{
  "num_hidden_layers": 12,
  "hidden_size": 384,
  "n_experts": 16,
  "experts_per_token": 2,
  "d_expert": 160,
  "d_shared_expert": 0,
  "hidden_act": "swiglu",
  "moe_layers": [0, 1, 2, 3, 4, 5, 6, 7, 8, 9, 10, 11],
  "router_score": "sigmoid",
  "normalize_top_k": true,
  "routed_scale": 1.0,
  "balance_loss": 0.00044,
  "balance_bias": true,
  "router_noise": 0.05,
  "n_groups": 4,
  "groups_per_token": 1,
  "init_std_router": 0.00787,
  "lr_router": 0.000571,
  "num_attention_heads": 6,
  "num_key_value_heads": 1,
  "head_dim": 64,
  "vocab_size": 16384,
  "norm": "rmsnorm",
  "norm_place": "pre",
  "norm_eps": 1e-06,
  "positions": "rope",
  "rope_theta": 11400.0,
  "rope_fraction": 1.0,
  "qk_norm": false,
  "attn_scale": 0.125,
  "tie_word_embeddings": true,
  "parallel_block": false,
  "init": "normal",
  "init_std_qkv": 0.0177,
  "init_std_o": 0.0,
  "init_std_up": 0.0177,
  "init_std_down": 0.0,
  "optimizer": "soap_variant",
  "learning_rate": 0.00193,
  "beta1": 0.95,
  "beta2": 0.99,
  "weight_decay": 0.15,
  "lr_head": 0.00901,
  "max_grad_norm": 2.0,
  "warmup_steps": 200,
  "schedule": "wsd",
  "decay_fraction": 1.0,
  "decay_shape": "linear",
  "final_lr_fraction": 0.0,
  "batch_tokens": 65536,
  "max_seq_len": 1024,
  "doc_mask": false,
  "train_tokens": 330300000,
  "max_steps": 5040,
  "dataset": "wikipedia_en"
}
Below are experts of layer 9 (counted from 0) of a mixture-of-experts language model. Rows are named router (the router's row for the expert), gate (a neuron's input weights, with its number), up (a neuron's input weights, with its number), down (a neuron's output weights, with its number) and show model dimensions 192-287. Each number is 200 + 20 x the weight over its row's rms, rounded and kept within 0 to 999.
Before each expert's rows: "comes before" lists some tokens at least twice as common just after its tokens as in all text; "gets" lists some tokens that make up at least twice as much of what it gets as of all text. This comes from a sample of Wikipedia text that the model never trained on. Tokens count by the router's weight.

# expert 5
comes before: " the", " a", " his", " an", " their", " its"
gets: " in", " of", " to", " on", " for", " by"
router,232,192,188,195,205,195,218,179,199,227,192,196,167,249,184,190,211,173,195,218,225,189,201,197,215,201,209,166,199,230,172,215,201,222,234,190,221,214,210,194,207,184,194,227,210,196,167,181,201,209,248,233,214,189,185,197,213,178,211,223,207,207,228,200,178,191,203,201,172,214,200,200,199,194,180,178,195,222,196,204,215,235,228,199,164,204,190,204,190,216,218,199,175,155,179,194
gate1,185,253,170,200,199,183,240,169,195,172,195,194,191,220,223,198,227,214,180,220,192,204,176,232,232,194,177,212,209,188,219,182,188,218,250,210,231,211,217,204,219,213,191,209,209,176,202,198,207,211,199,184,247,232,194,198,220,182,182,175,194,221,167,212,196,174,180,198,189,183,178,205,245,203,236,197,178,177,190,189,211,212,234,227,220,186,208,171,178,201,222,180,222,196,201,194
up1,200,179,196,237,192,225,164,206,175,223,199,172,183,191,202,221,194,198,180,193,213,240,209,198,184,181,177,209,189,222,168,210,200,184,162,153,200,192,187,163,180,241,234,170,234,189,200,203,193,190,195,179,169,191,194,167,180,178,217,218,182,196,227,220,202,209,233,180,217,175,203,216,166,195,221,222,216,184,187,229,181,179,157,220,174,216,215,204,189,210,216,211,216,229,186,216
down1,192,197,186,228,216,238,189,217,198,203,190,205,238,195,207,200,214,189,201,179,176,220,181,220,208,197,216,208,162,231,176,213,215,150,208,194,225,209,179,197,212,204,185,200,233,228,173,172,226,227,233,189,173,199,203,227,202,240,222,220,216,183,184,209,178,219,203,196,150,187,203,201,197,182,208,207,210,179,224,188,221,230,208,173,190,202,224,218,212,222,244,209,231,201,158,181
gate2,184,197,166,197,200,224,194,209,204,220,201,204,204,228,171,213,192,159,193,218,209,193,200,219,213,187,229,182,189,198,210,206,168,197,229,209,205,226,214,180,205,199,212,213,183,196,189,167,168,232,181,225,192,186,194,200,195,187,222,194,187,170,159,221,196,249,200,200,166,216,237,236,163,219,182,226,209,252,176,188,227,190,201,164,200,224,204,182,228,201,198,194,209,227,166,235
up2,200,189,194,251,239,234,196,215,198,205,215,234,163,242,212,195,193,183,219,206,162,230,195,220,208,191,221,222,204,205,187,209,196,203,206,183,191,172,197,201,157,230,228,179,159,249,190,184,178,232,196,197,196,168,222,197,222,188,188,229,214,216,220,191,180,231,170,210,187,197,183,225,161,194,210,220,223,188,166,188,181,186,200,191,227,224,204,211,214,200,165,187,198,201,225,216
down2,193,243,197,225,205,214,158,197,152,203,215,205,202,211,194,214,189,158,192,226,194,227,168,185,186,182,220,228,179,206,224,212,186,188,211,221,212,223,212,177,247,197,185,195,186,176,224,177,231,150,211,192,189,174,205,192,207,222,189,178,190,213,208,163,174,194,183,166,202,192,226,189,233,225,199,186,217,248,204,210,194,181,207,204,223,226,187,241,188,193,218,200,226,176,211,173
gate3,189,179,204,225,204,221,180,236,189,194,209,187,205,185,194,204,200,183,202,211,166,198,194,196,226,162,180,194,173,195,201,224,218,213,219,178,185,174,211,190,225,193,211,189,193,209,215,139,203,191,220,178,167,201,222,208,218,196,195,229,173,190,204,190,213,200,161,196,216,162,206,261,194,208,197,204,204,195,211,160,207,173,195,175,208,198,222,239,181,191,199,181,210,185,201,218
up3,200,214,219,170,141,202,205,216,209,197,176,211,197,218,209,164,237,200,164,233,209,191,244,205,221,206,203,223,207,185,210,187,195,188,205,214,200,203,186,210,188,200,190,184,172,189,200,205,208,198,235,195,233,199,198,204,193,185,181,201,224,231,201,206,225,197,235,201,177,198,207,197,239,213,203,181,199,180,227,199,196,202,182,232,184,185,207,180,188,198,219,202,214,205,209,196
down3,229,180,210,212,219,177,200,169,215,214,221,180,171,178,242,205,163,179,209,191,216,190,170,168,216,179,210,224,207,225,220,178,192,189,265,181,216,172,227,197,197,205,214,198,222,171,202,221,214,187,190,203,200,189,182,209,187,213,218,225,211,172,193,174,216,167,202,170,191,213,186,251,190,253,225,202,223,199,219,214,194,207,173,193,179,183,215,186,231,205,180,212,258,179,177,205
gate4,233,204,223,193,187,196,209,168,205,216,225,185,223,223,196,208,191,181,162,180,241,236,212,192,240,180,197,214,182,200,196,175,212,251,203,228,219,198,196,232,193,224,183,209,211,171,221,230,174,181,223,189,222,193,206,206,190,205,190,182,213,209,220,175,222,192,222,212,144,181,214,212,180,150,218,156,248,233,190,184,205,206,173,207,179,238,179,175,163,170,192,187,194,194,190,197
up4,211,181,183,204,165,214,208,196,195,188,214,189,199,214,190,200,201,209,212,187,217,187,206,173,171,187,222,217,204,161,209,212,233,171,176,184,239,169,158,198,204,173,194,181,209,250,187,215,184,177,167,234,210,206,191,228,200,195,218,198,241,235,208,174,195,237,174,200,185,229,205,199,193,218,175,184,232,208,210,208,207,180,204,205,210,193,227,206,208,199,169,224,189,203,219,194
down4,212,197,209,219,183,171,185,199,178,182,210,186,226,169,171,194,201,212,202,180,193,180,208,211,180,200,206,225,199,201,201,201,184,186,187,147,208,174,218,154,266,186,202,214,195,222,209,186,221,185,201,200,193,209,214,178,222,138,185,225,183,174,216,198,177,213,179,218,210,201,206,200,200,197,169,186,182,238,198,226,188,211,197,193,221,210,237,182,194,207,223,192,190,190,190,215
gate5,200,205,218,175,191,225,220,188,185,189,192,209,209,218,242,240,217,181,170,206,199,232,175,223,209,196,204,233,187,220,180,198,174,198,205,211,189,205,239,229,197,232,199,198,190,205,229,211,209,185,215,178,177,219,203,196,252,203,220,204,236,191,200,227,213,221,167,173,200,206,173,193,240,204,226,216,202,202,220,214,166,213,196,193,195,216,204,197,215,248,201,226,203,205,236,208
up5,215,186,214,210,197,160,204,231,172,254,217,211,223,214,165,208,244,202,231,195,172,161,182,172,182,182,187,247,216,179,200,191,179,200,211,183,175,182,243,208,186,219,183,210,197,198,203,221,189,201,165,180,207,221,215,192,217,191,179,209,199,168,160,205,189,199,216,220,241,183,208,191,215,217,207,233,204,217,200,198,203,193,195,193,200,201,209,220,228,196,243,195,195,220,176,175
down5,207,231,184,193,165,167,205,177,197,186,179,207,232,234,202,224,180,172,154,202,205,224,201,164,210,189,183,193,185,216,185,204,184,235,222,182,164,168,195,193,229,202,172,200,187,184,208,212,203,203,209,216,186,216,225,187,249,202,214,203,155,185,178,184,195,195,212,213,203,169,217,215,184,168,200,206,251,245,187,217,204,222,183,206,204,195,181,211,196,206,207,196,223,200,210,196
gate6,230,197,195,223,205,220,216,228,189,204,201,167,194,232,224,209,190,177,177,164,182,226,188,220,238,163,190,163,202,212,182,209,188,205,202,192,205,153,177,177,189,214,209,200,198,200,209,210,197,220,186,191,206,193,222,185,197,164,191,178,182,205,196,177,179,187,183,232,152,155,178,188,216,184,173,201,198,185,201,213,215,229,209,219,216,201,167,197,175,222,181,213,211,176,218,220
up6,234,174,243,212,196,228,217,210,177,221,197,223,186,218,183,212,243,212,164,183,213,166,221,189,203,204,189,175,231,172,156,221,180,216,172,209,212,199,207,219,170,233,220,192,152,197,218,210,218,198,182,191,210,214,194,192,175,185,248,213,219,203,221,201,193,261,209,204,162,195,172,196,152,184,210,192,218,186,207,210,165,221,206,228,211,212,176,212,214,208,211,204,210,185,219,236
down6,204,208,214,196,209,181,199,147,191,217,207,224,188,193,187,184,217,205,189,213,198,191,195,172,162,222,211,192,208,227,207,198,187,195,192,184,176,210,207,210,240,218,192,190,222,206,198,209,177,184,225,192,202,194,225,256,197,220,178,174,218,168,186,185,206,180,195,180,184,226,207,185,214,187,220,214,205,202,212,168,192,170,221,211,207,223,227,210,215,172,192,180,212,197,209,191
gate7,202,197,195,168,195,186,209,224,182,183,197,172,173,211,198,188,193,202,166,191,185,207,207,208,209,209,198,221,230,205,218,198,201,219,183,238,229,226,208,220,171,201,186,209,170,213,182,197,224,219,180,257,204,181,213,209,211,197,185,203,220,205,219,174,205,220,197,202,174,235,218,177,186,189,218,205,197,209,167,225,202,170,243,227,191,192,175,195,187,214,239,223,185,157,218,185
up7,231,193,161,246,181,202,201,216,184,193,203,184,189,150,211,155,212,210,199,223,192,208,222,167,192,211,175,190,200,203,171,209,185,181,175,192,201,195,201,199,220,210,191,185,221,172,158,196,227,192,181,184,197,213,194,187,229,206,211,206,163,222,206,237,229,190,210,195,214,186,211,237,200,182,219,207,199,190,201,221,181,181,194,179,188,217,187,182,197,171,225,215,201,194,229,187
down7,174,178,179,189,169,214,172,227,170,183,219,210,211,180,179,220,182,200,198,214,178,197,191,217,149,204,191,233,177,210,207,188,218,191,236,211,163,213,234,193,203,194,197,210,191,208,197,207,234,188,194,191,214,204,191,145,178,175,212,196,216,210,185,175,213,176,204,189,181,195,198,188,213,226,208,213,193,223,192,180,210,204,192,200,210,191,189,204,200,213,172,219,199,156,206,199
gate8,207,221,170,201,198,214,171,180,168,204,219,176,180,192,197,222,216,182,245,213,220,231,191,206,195,183,198,181,190,224,202,186,189,196,243,215,190,225,184,187,197,187,193,242,246,180,208,196,225,238,186,206,249,237,225,183,222,203,232,179,178,236,197,215,202,207,187,188,223,197,207,242,217,215,192,202,181,195,214,195,203,223,227,169,192,187,179,195,184,242,233,215,187,167,200,256
up8,200,205,179,176,204,230,196,152,168,204,205,226,181,212,181,187,187,187,216,177,202,179,196,196,174,203,217,178,208,211,205,216,227,188,195,197,225,211,190,231,181,189,211,200,194,217,206,205,193,204,213,243,193,213,224,206,179,201,209,224,209,201,221,162,191,246,186,235,183,203,191,188,156,153,190,164,187,198,197,217,242,243,197,189,173,201,227,225,185,215,183,183,208,185,171,208
down8,228,239,179,190,223,207,186,206,211,179,217,200,187,210,156,214,217,212,200,219,213,181,179,168,187,202,204,200,218,218,229,195,204,178,169,202,183,185,168,215,190,209,174,209,193,179,229,204,215,206,238,154,217,187,191,193,220,214,177,195,206,211,190,216,231,189,187,224,203,211,243,176,219,174,226,213,182,211,224,211,201,160,192,202,242,184,218,202,207,197,224,195,186,183,164,187
gate9,204,226,193,248,181,210,186,172,189,201,213,204,224,222,258,166,189,201,208,197,165,205,195,187,197,168,207,201,192,164,159,237,208,213,194,197,239,194,194,195,213,174,207,181,184,229,211,191,184,191,234,210,193,230,228,208,168,209,218,187,203,197,227,177,228,173,166,190,200,191,187,201,177,215,194,208,205,205,211,191,251,206,219,194,206,208,191,211,225,221,224,181,241,199,227,211
up9,247,192,195,178,199,189,213,185,206,203,196,223,236,176,213,159,222,201,223,195,185,218,183,182,202,208,184,191,221,200,180,244,173,213,198,183,187,161,204,206,186,200,210,193,209,213,201,204,216,188,219,205,194,173,209,190,189,192,196,217,194,202,207,215,191,219,190,199,180,212,198,232,210,209,200,220,207,230,235,172,222,198,199,217,171,211,209,181,243,195,226,176,215,205,200,204
down9,204,175,185,223,185,187,173,202,193,179,193,183,187,182,206,215,213,204,214,223,221,198,186,218,188,170,201,186,190,198,197,192,202,211,169,171,198,203,205,214,219,230,233,198,181,209,190,188,165,192,215,170,190,220,194,172,214,180,238,179,206,229,211,176,166,173,190,197,190,242,185,213,209,243,168,197,192,205,189,214,244,207,215,204,232,209,180,201,194,174,194,223,220,208,214,240
gate10,219,223,167,218,204,156,170,183,219,199,174,181,192,190,179,154,207,192,201,227,205,205,197,208,198,211,214,178,174,211,189,241,208,202,194,204,208,217,214,200,215,213,164,190,208,197,175,170,194,192,209,203,237,141,189,203,202,186,217,215,213,227,197,229,205,157,196,162,202,226,213,204,226,217,207,194,228,222,194,214,187,179,212,201,209,206,219,168,233,186,216,179,191,196,202,174
up10,210,223,185,179,207,137,184,192,247,224,192,205,197,172,184,134,170,217,202,202,209,212,214,193,200,229,204,196,207,163,160,204,200,170,191,180,230,216,220,184,253,203,190,196,209,207,177,182,219,200,195,201,200,188,176,193,174,197,193,205,203,175,192,231,165,185,211,174,161,213,210,220,214,168,165,202,203,235,190,221,207,168,245,214,217,221,205,174,249,171,212,196,215,228,187,175
down10,198,216,202,184,185,213,206,186,216,213,158,203,213,254,219,209,233,206,185,227,201,188,215,236,156,189,199,203,221,218,160,233,190,189,205,216,231,186,188,183,202,201,179,201,190,216,206,239,212,203,218,218,183,194,160,191,210,203,179,153,192,179,199,180,190,197,194,167,218,236,183,223,240,210,231,196,238,224,217,204,193,210,170,167,226,177,216,187,225,225,159,181,174,220,181,208
gate11,192,191,212,162,208,201,243,201,212,214,187,221,221,215,195,173,209,199,240,210,213,204,205,241,195,196,226,176,179,203,220,227,202,186,188,226,218,209,185,214,236,201,217,161,210,192,172,206,211,235,192,205,212,221,189,198,199,222,199,243,180,239,223,163,196,217,206,187,201,222,193,218,224,172,181,180,200,195,207,184,212,213,203,190,194,200,240,191,195,199,196,200,217,196,205,171
up11,209,192,208,184,237,216,168,195,200,197,209,193,183,189,170,219,224,172,173,196,176,193,188,189,227,183,227,174,188,250,211,204,188,237,208,202,154,181,221,174,214,210,203,183,209,203,231,192,156,186,229,203,151,193,192,204,208,178,199,165,205,176,173,215,216,186,186,195,202,204,199,199,197,246,218,196,213,201,231,188,216,217,190,186,211,223,189,194,211,222,154,202,194,230,186,193
down11,214,208,253,206,203,175,216,216,194,197,210,186,207,180,186,201,210,197,217,182,185,169,212,175,195,220,202,196,164,210,194,216,188,201,213,202,184,188,185,199,204,220,236,223,204,207,228,195,214,204,186,208,212,167,230,187,190,163,168,215,236,202,184,216,207,191,213,185,158,197,214,178,155,178,226,224,218,189,209,166,215,195,186,216,188,198,211,187,224,217,196,198,205,214,209,205
gate12,175,184,209,222,181,200,190,204,187,240,171,200,170,221,204,205,198,191,219,234,234,210,207,185,158,190,217,198,236,187,241,215,204,202,215,200,223,197,204,181,199,227,224,274,233,194,168,158,207,221,212,217,191,218,161,212,188,189,232,220,179,196,230,196,190,184,196,154,185,192,191,239,180,211,185,208,188,224,199,225,177,184,216,164,228,187,200,212,176,178,215,229,177,166,177,167
up12,184,204,202,194,193,234,188,202,194,201,191,200,190,214,202,190,200,233,237,223,201,214,206,200,191,213,194,189,187,179,202,250,226,187,187,232,217,216,189,204,211,184,193,188,209,211,152,152,204,197,176,263,208,206,175,221,185,215,213,201,207,250,188,178,189,201,197,180,206,245,214,208,188,208,181,189,210,211,186,199,210,188,223,222,221,179,189,190,247,191,196,182,195,186,220,189
down12,176,169,205,208,213,167,158,231,209,180,202,192,171,221,227,200,187,173,172,222,203,201,216,174,210,206,193,226,214,220,200,211,217,181,221,182,204,201,175,159,193,226,215,144,171,203,222,211,205,243,190,196,198,198,233,176,224,177,208,202,190,204,196,199,186,211,181,163,193,158,189,180,176,207,182,189,185,198,157,190,145,195,212,174,206,204,168,190,164,210,191,210,203,206,228,220
gate13,188,236,192,195,190,186,173,240,198,223,199,182,188,222,180,259,202,161,179,244,206,219,216,215,214,200,213,194,201,185,253,147,191,191,197,187,173,194,192,158,202,204,199,227,234,189,202,225,197,207,190,178,210,207,185,203,206,211,206,167,176,184,178,205,233,192,171,186,189,186,192,212,211,206,193,223,228,191,246,218,181,189,219,176,238,187,208,209,183,203,166,186,188,236,179,234
up13,197,197,214,209,186,197,216,194,203,222,238,187,213,184,201,166,284,242,227,184,207,207,202,208,188,184,192,228,179,142,172,218,181,216,202,187,189,214,194,220,200,194,208,199,192,194,193,178,219,223,196,190,191,218,171,181,198,225,187,225,201,188,197,218,198,183,232,178,202,182,213,215,207,224,221,216,218,207,187,210,194,202,225,198,157,196,204,204,200,180,206,195,200,221,177,164
down13,199,227,219,198,178,221,173,183,213,186,177,166,194,211,198,242,205,221,168,221,207,204,195,174,185,194,203,230,178,202,179,195,232,161,175,252,237,238,174,206,220,205,177,208,231,223,220,217,181,178,206,224,197,176,159,221,177,206,198,221,188,173,221,199,206,144,186,211,200,237,198,172,238,192,238,177,212,196,155,239,212,209,231,195,216,179,170,199,199,204,189,184,185,233,206,220
gate14,205,230,214,207,192,205,206,203,207,217,182,182,220,193,190,204,225,208,211,243,207,215,195,202,248,225,225,178,184,177,191,247,186,150,222,183,192,182,229,191,172,193,215,206,184,219,183,201,193,204,221,238,177,233,201,200,234,205,201,216,200,202,222,170,207,206,164,233,198,200,218,193,187,182,172,205,202,222,207,227,201,224,197,206,187,225,212,211,194,166,145,197,200,174,150,194
up14,189,225,194,208,208,193,192,197,204,205,218,204,157,191,222,179,177,204,230,237,214,201,243,216,214,234,215,173,202,211,191,210,197,155,222,177,186,203,173,183,199,178,208,221,183,201,183,176,218,181,216,226,188,193,176,197,231,202,214,195,189,245,241,213,185,176,191,214,239,205,211,188,192,201,204,163,224,199,233,197,195,198,188,184,188,207,166,180,221,194,185,181,170,197,187,200
down14,195,224,221,187,203,201,205,205,210,202,209,207,187,185,186,225,204,221,208,173,216,183,211,228,225,179,191,164,232,192,197,227,212,191,218,181,175,194,216,183,175,181,196,232,194,176,211,197,219,189,169,176,259,182,183,221,211,189,191,213,198,233,205,206,222,207,167,207,210,213,153,230,210,194,202,206,216,193,231,201,206,202,211,178,205,194,182,206,221,199,194,206,202,238,190,217
gate15,202,223,174,195,167,223,210,227,180,222,170,191,202,183,164,195,217,209,206,225,220,177,210,179,184,189,199,191,228,248,193,171,211,217,203,220,214,218,197,238,195,203,179,201,200,197,184,223,206,225,253,173,214,187,237,190,244,197,243,218,219,173,193,169,170,218,222,183,192,194,237,193,236,191,208,202,202,209,190,180,188,181,191,169,201,165,191,190,190,219,212,233,189,176,201,229
up15,204,183,202,209,199,171,167,217,209,177,231,202,222,195,158,195,216,180,178,225,158,188,192,193,159,179,183,203,193,196,225,161,215,193,242,180,203,208,225,232,210,192,213,193,260,163,169,202,208,195,206,208,192,212,220,185,210,188,169,168,162,166,176,201,214,185,214,173,223,234,207,198,184,229,211,230,188,221,204,193,201,211,221,215,208,171,195,202,220,186,233,198,190,218,201,201
down15,212,201,205,183,199,169,173,183,208,211,231,200,182,223,226,173,210,178,191,244,209,166,204,205,197,228,214,214,180,202,186,203,198,241,173,175,178,172,221,203,158,195,190,181,188,205,219,214,144,204,197,223,198,215,165,206,237,241,207,183,214,188,208,205,171,214,260,212,192,196,194,204,182,183,217,186,216,188,202,202,199,200,198,179,196,214,175,168,196,163,213,218,203,188,192,172
gate16,176,215,209,188,173,178,188,207,232,197,213,215,193,167,155,215,222,191,204,216,202,204,177,191,250,203,246,189,204,202,216,209,183,198,230,199,214,171,239,218,190,196,187,220,204,203,176,192,209,183,213,194,198,176,176,199,187,213,166,202,179,239,196,199,211,201,210,191,243,238,228,205,233,189,207,200,182,196,229,193,222,186,184,216,233,204,208,188,193,193,178,221,204,144,183,213
up16,199,206,212,184,218,166,197,182,222,205,203,222,162,166,162,207,189,237,224,205,199,165,186,211,222,182,245,221,187,210,186,197,182,197,212,219,188,190,191,188,213,207,199,215,222,186,198,184,184,232,225,178,223,200,205,210,229,213,155,191,190,229,193,203,236,207,223,232,216,210,233,199,224,176,222,191,215,191,219,197,223,210,211,223,166,205,235,188,206,205,182,197,180,183,189,218
down16,194,197,200,183,197,164,192,160,185,191,161,192,198,210,198,217,210,207,225,176,180,194,197,203,198,167,211,201,183,189,221,226,195,200,211,217,226,133,200,180,194,173,236,218,203,194,172,192,173,209,200,186,187,206,191,225,222,223,171,210,171,175,224,183,183,178,163,215,207,201,173,224,207,201,214,197,195,190,186,201,180,199,178,205,197,196,201,193,195,199,165,197,190,200,187,232
gate17,189,218,232,216,195,248,185,220,228,179,234,211,205,197,201,222,220,196,163,208,169,205,215,201,214,176,186,204,191,220,194,188,209,185,224,209,175,190,187,206,218,234,217,210,195,179,213,192,187,166,215,188,185,195,214,186,194,216,204,178,188,220,145,193,186,210,220,206,167,176,180,179,204,209,225,179,194,188,217,195,190,193,139,215,204,246,209,207,156,211,200,172,214,209,198,218
up17,176,232,212,214,223,194,183,186,214,185,227,216,188,199,178,192,206,211,204,180,204,201,191,202,207,192,170,218,184,174,241,195,175,184,187,183,220,213,212,228,200,207,204,244,206,159,169,202,191,225,226,182,227,202,202,168,209,161,189,194,170,211,191,206,234,187,197,223,223,205,214,244,202,200,213,216,190,202,176,203,183,187,197,238,210,191,195,218,186,188,184,237,218,205,180,197
down17,241,211,182,183,234,180,215,172,223,219,198,219,178,204,191,234,222,190,226,220,196,189,185,198,214,205,238,179,191,182,195,212,226,188,175,206,208,196,196,232,187,182,195,182,227,221,195,169,174,203,209,198,192,180,211,249,200,211,181,189,212,222,189,201,201,205,193,256,181,231,184,182,192,204,188,198,234,220,218,203,164,225,196,225,201,208,214,209,223,200,174,206,218,184,192,178
gate18,196,224,183,211,169,187,223,197,175,202,172,202,200,204,214,159,199,184,228,185,223,190,165,195,219,188,216,180,172,212,172,218,192,211,212,201,213,213,199,239,250,183,178,166,204,207,200,195,199,201,183,214,225,202,198,197,210,221,242,192,177,224,189,212,201,203,199,193,200,187,193,186,198,157,182,228,235,197,247,216,208,192,219,204,202,190,183,224,206,214,210,181,226,171,186,195
up18,220,150,216,169,201,203,202,215,231,188,209,209,176,188,187,245,185,237,192,173,202,201,247,202,207,208,200,220,218,208,216,168,218,197,195,220,202,204,169,183,154,206,194,228,200,174,193,188,214,211,213,182,234,216,202,193,183,179,204,212,217,216,196,191,235,174,211,197,204,195,198,215,211,236,213,193,170,193,174,201,193,252,194,224,196,191,230,211,191,227,214,218,201,198,213,170
down18,191,192,194,221,204,188,188,207,174,208,218,188,203,150,198,178,196,195,186,184,195,177,201,199,215,197,185,210,196,201,185,220,183,203,196,208,162,211,218,175,174,239,213,182,199,174,216,206,202,205,225,171,284,208,222,199,191,237,189,201,222,168,212,209,197,189,221,234,195,186,196,180,195,220,163,175,214,204,156,185,176,190,189,210,185,217,176,212,214,181,172,199,181,208,171,196
gate19,183,208,232,222,208,189,177,208,220,198,199,221,214,223,198,215,212,176,166,186,187,164,190,229,176,182,185,213,174,216,195,206,181,202,215,209,217,237,241,189,225,220,188,173,208,177,190,205,208,200,220,190,234,191,206,186,174,198,176,202,193,162,169,184,154,183,181,201,171,168,199,168,231,187,220,201,209,232,164,205,191,231,187,201,198,170,170,198,192,242,205,162,206,218,229,191
up19,182,212,184,224,216,227,182,199,207,181,170,197,201,201,210,196,235,178,187,194,208,173,211,220,226,201,186,191,211,230,196,216,196,190,255,222,221,225,232,195,201,224,170,184,171,230,218,218,207,209,226,193,208,191,165,201,191,200,230,192,184,200,162,218,195,195,188,156,198,182,199,181,219,135,217,204,192,223,226,207,169,239,205,175,200,214,205,207,234,202,200,205,220,225,208,176
down19,163,183,207,214,207,232,176,224,156,225,201,200,211,187,210,185,218,179,183,192,203,185,211,176,196,214,179,206,202,185,244,199,190,204,220,216,184,228,207,211,155,209,180,176,161,227,211,219,193,196,202,206,234,200,215,192,230,231,204,200,238,233,192,215,186,204,174,208,223,195,207,205,225,207,218,180,232,201,218,177,191,205,197,190,204,239,205,192,235,208,163,191,194,210,192,227
gate20,225,183,194,216,211,201,214,202,228,190,203,186,163,184,195,171,194,194,196,198,203,175,217,198,164,228,169,204,193,147,190,210,195,204,229,188,221,155,216,222,192,195,180,217,168,167,178,209,213,149,210,170,212,213,185,189,236,206,182,200,182,197,222,216,156,209,219,193,200,192,185,193,222,192,226,188,214,212,233,159,184,188,213,203,180,213,155,189,209,184,228,209,201,202,217,233
up20,207,165,192,200,163,191,180,201,203,198,173,179,219,237,201,201,195,157,215,205,205,168,190,182,189,203,245,190,205,196,195,212,215,189,174,192,210,210,218,213,182,198,200,208,178,240,184,164,180,204,209,203,200,184,229,222,149,212,187,205,230,188,206,220,200,200,220,188,203,248,230,191,225,200,178,198,224,180,156,204,218,191,198,209,194,183,220,233,232,217,202,175,205,180,177,180
down20,183,220,208,183,223,186,237,233,213,188,178,162,193,193,200,184,193,216,231,189,175,211,202,213,198,200,175,195,149,218,199,186,172,200,222,189,200,185,214,197,235,243,190,239,214,172,192,228,232,178,190,198,197,201,172,128,211,220,232,186,158,228,166,225,216,192,218,206,207,212,191,193,201,192,215,223,197,220,240,179,196,196,215,186,202,188,224,170,235,218,211,183,215,214,227,227
gate21,211,196,209,161,199,216,165,206,229,210,175,199,186,240,161,201,236,182,206,171,190,219,217,205,243,224,215,216,198,209,209,190,216,234,216,224,195,182,176,237,156,187,191,199,206,169,241,235,222,214,203,229,187,191,219,203,203,197,228,185,186,169,212,195,207,227,176,207,203,222,199,196,164,209,205,196,220,174,228,193,202,209,195,183,214,187,213,201,171,205,180,191,158,191,190,201
up21,224,184,188,183,187,207,195,194,213,203,164,177,172,201,205,181,228,170,204,219,212,193,210,233,165,201,228,212,170,183,186,245,215,228,203,145,239,189,164,188,164,178,206,197,149,194,181,211,204,208,193,227,224,227,198,214,189,209,218,201,208,201,169,242,241,230,214,197,224,213,223,211,176,210,183,226,179,184,206,231,179,209,233,173,158,226,205,219,207,200,224,199,158,188,189,181
down21,222,189,198,225,228,173,218,219,170,201,204,190,194,188,171,211,177,208,180,199,205,210,234,189,191,184,197,202,209,221,228,192,194,186,243,175,218,209,210,169,208,206,167,187,192,199,194,181,214,201,201,176,236,159,206,245,191,188,198,179,222,210,156,189,229,213,213,224,195,192,232,164,212,163,225,213,209,213,203,223,190,208,246,186,190,208,237,191,199,225,205,187,202,187,217,159
gate22,199,208,205,201,195,177,211,196,204,202,196,195,183,170,220,172,234,212,214,180,227,193,212,208,195,207,203,181,177,211,213,214,212,193,263,160,225,194,167,212,208,202,167,213,250,212,217,219,209,205,225,196,205,224,184,197,174,196,206,198,190,194,201,230,179,183,192,197,216,201,208,183,220,192,213,167,203,241,216,201,206,240,234,190,222,233,216,217,206,201,214,186,189,226,182,195
up22,176,220,215,224,200,205,170,211,203,203,188,212,216,188,198,227,225,204,209,177,191,210,169,200,195,213,198,220,184,192,219,184,181,197,205,195,216,192,230,192,198,200,192,198,222,193,222,227,214,198,159,168,218,225,178,213,166,223,195,197,218,200,189,190,172,206,208,209,219,200,208,198,191,194,230,212,198,198,205,220,204,156,195,218,217,173,159,191,223,204,218,174,176,214,176,220
down22,162,224,191,221,207,194,217,200,172,203,227,185,180,193,208,202,197,187,203,213,170,190,152,237,216,199,176,187,197,185,199,220,228,205,206,201,210,179,225,202,189,216,223,178,181,183,207,227,167,205,188,208,178,211,240,211,217,207,198,200,186,213,169,201,195,219,147,215,219,166,216,222,185,228,197,197,224,186,170,222,224,223,203,215,203,210,191,194,205,184,179,203,222,201,195,216
gate23,236,192,186,195,206,207,227,201,200,171,185,162,213,199,201,210,236,210,215,216,191,214,197,207,211,201,189,230,196,206,186,173,223,189,212,185,204,194,176,238,172,173,174,197,221,197,192,186,227,209,207,232,228,185,214,201,209,172,217,183,213,208,216,212,194,230,204,184,201,188,197,215,199,199,203,184,192,173,208,211,196,223,204,187,189,174,197,159,187,223,229,202,174,162,191,238
up23,203,228,192,171,173,197,225,209,209,200,154,192,157,203,225,183,190,212,200,184,182,195,206,195,205,179,224,223,224,222,206,193,206,211,175,192,221,193,196,200,209,211,184,217,183,235,208,203,216,194,207,197,203,199,247,202,185,204,222,196,187,200,189,227,228,229,187,172,195,202,228,213,188,216,199,228,195,190,219,207,187,163,233,187,187,192,208,205,224,176,187,212,186,212,195,184
down23,208,201,176,193,200,195,180,227,217,201,202,190,213,199,200,184,176,199,211,189,176,163,168,197,216,222,220,180,192,141,187,194,167,209,203,247,189,185,170,182,149,190,200,196,224,226,199,186,205,233,217,195,166,205,190,224,210,214,257,207,226,182,146,231,242,219,196,193,207,180,169,173,182,202,220,218,237,191,246,204,192,196,197,187,217,188,229,185,196,197,183,204,181,207,177,184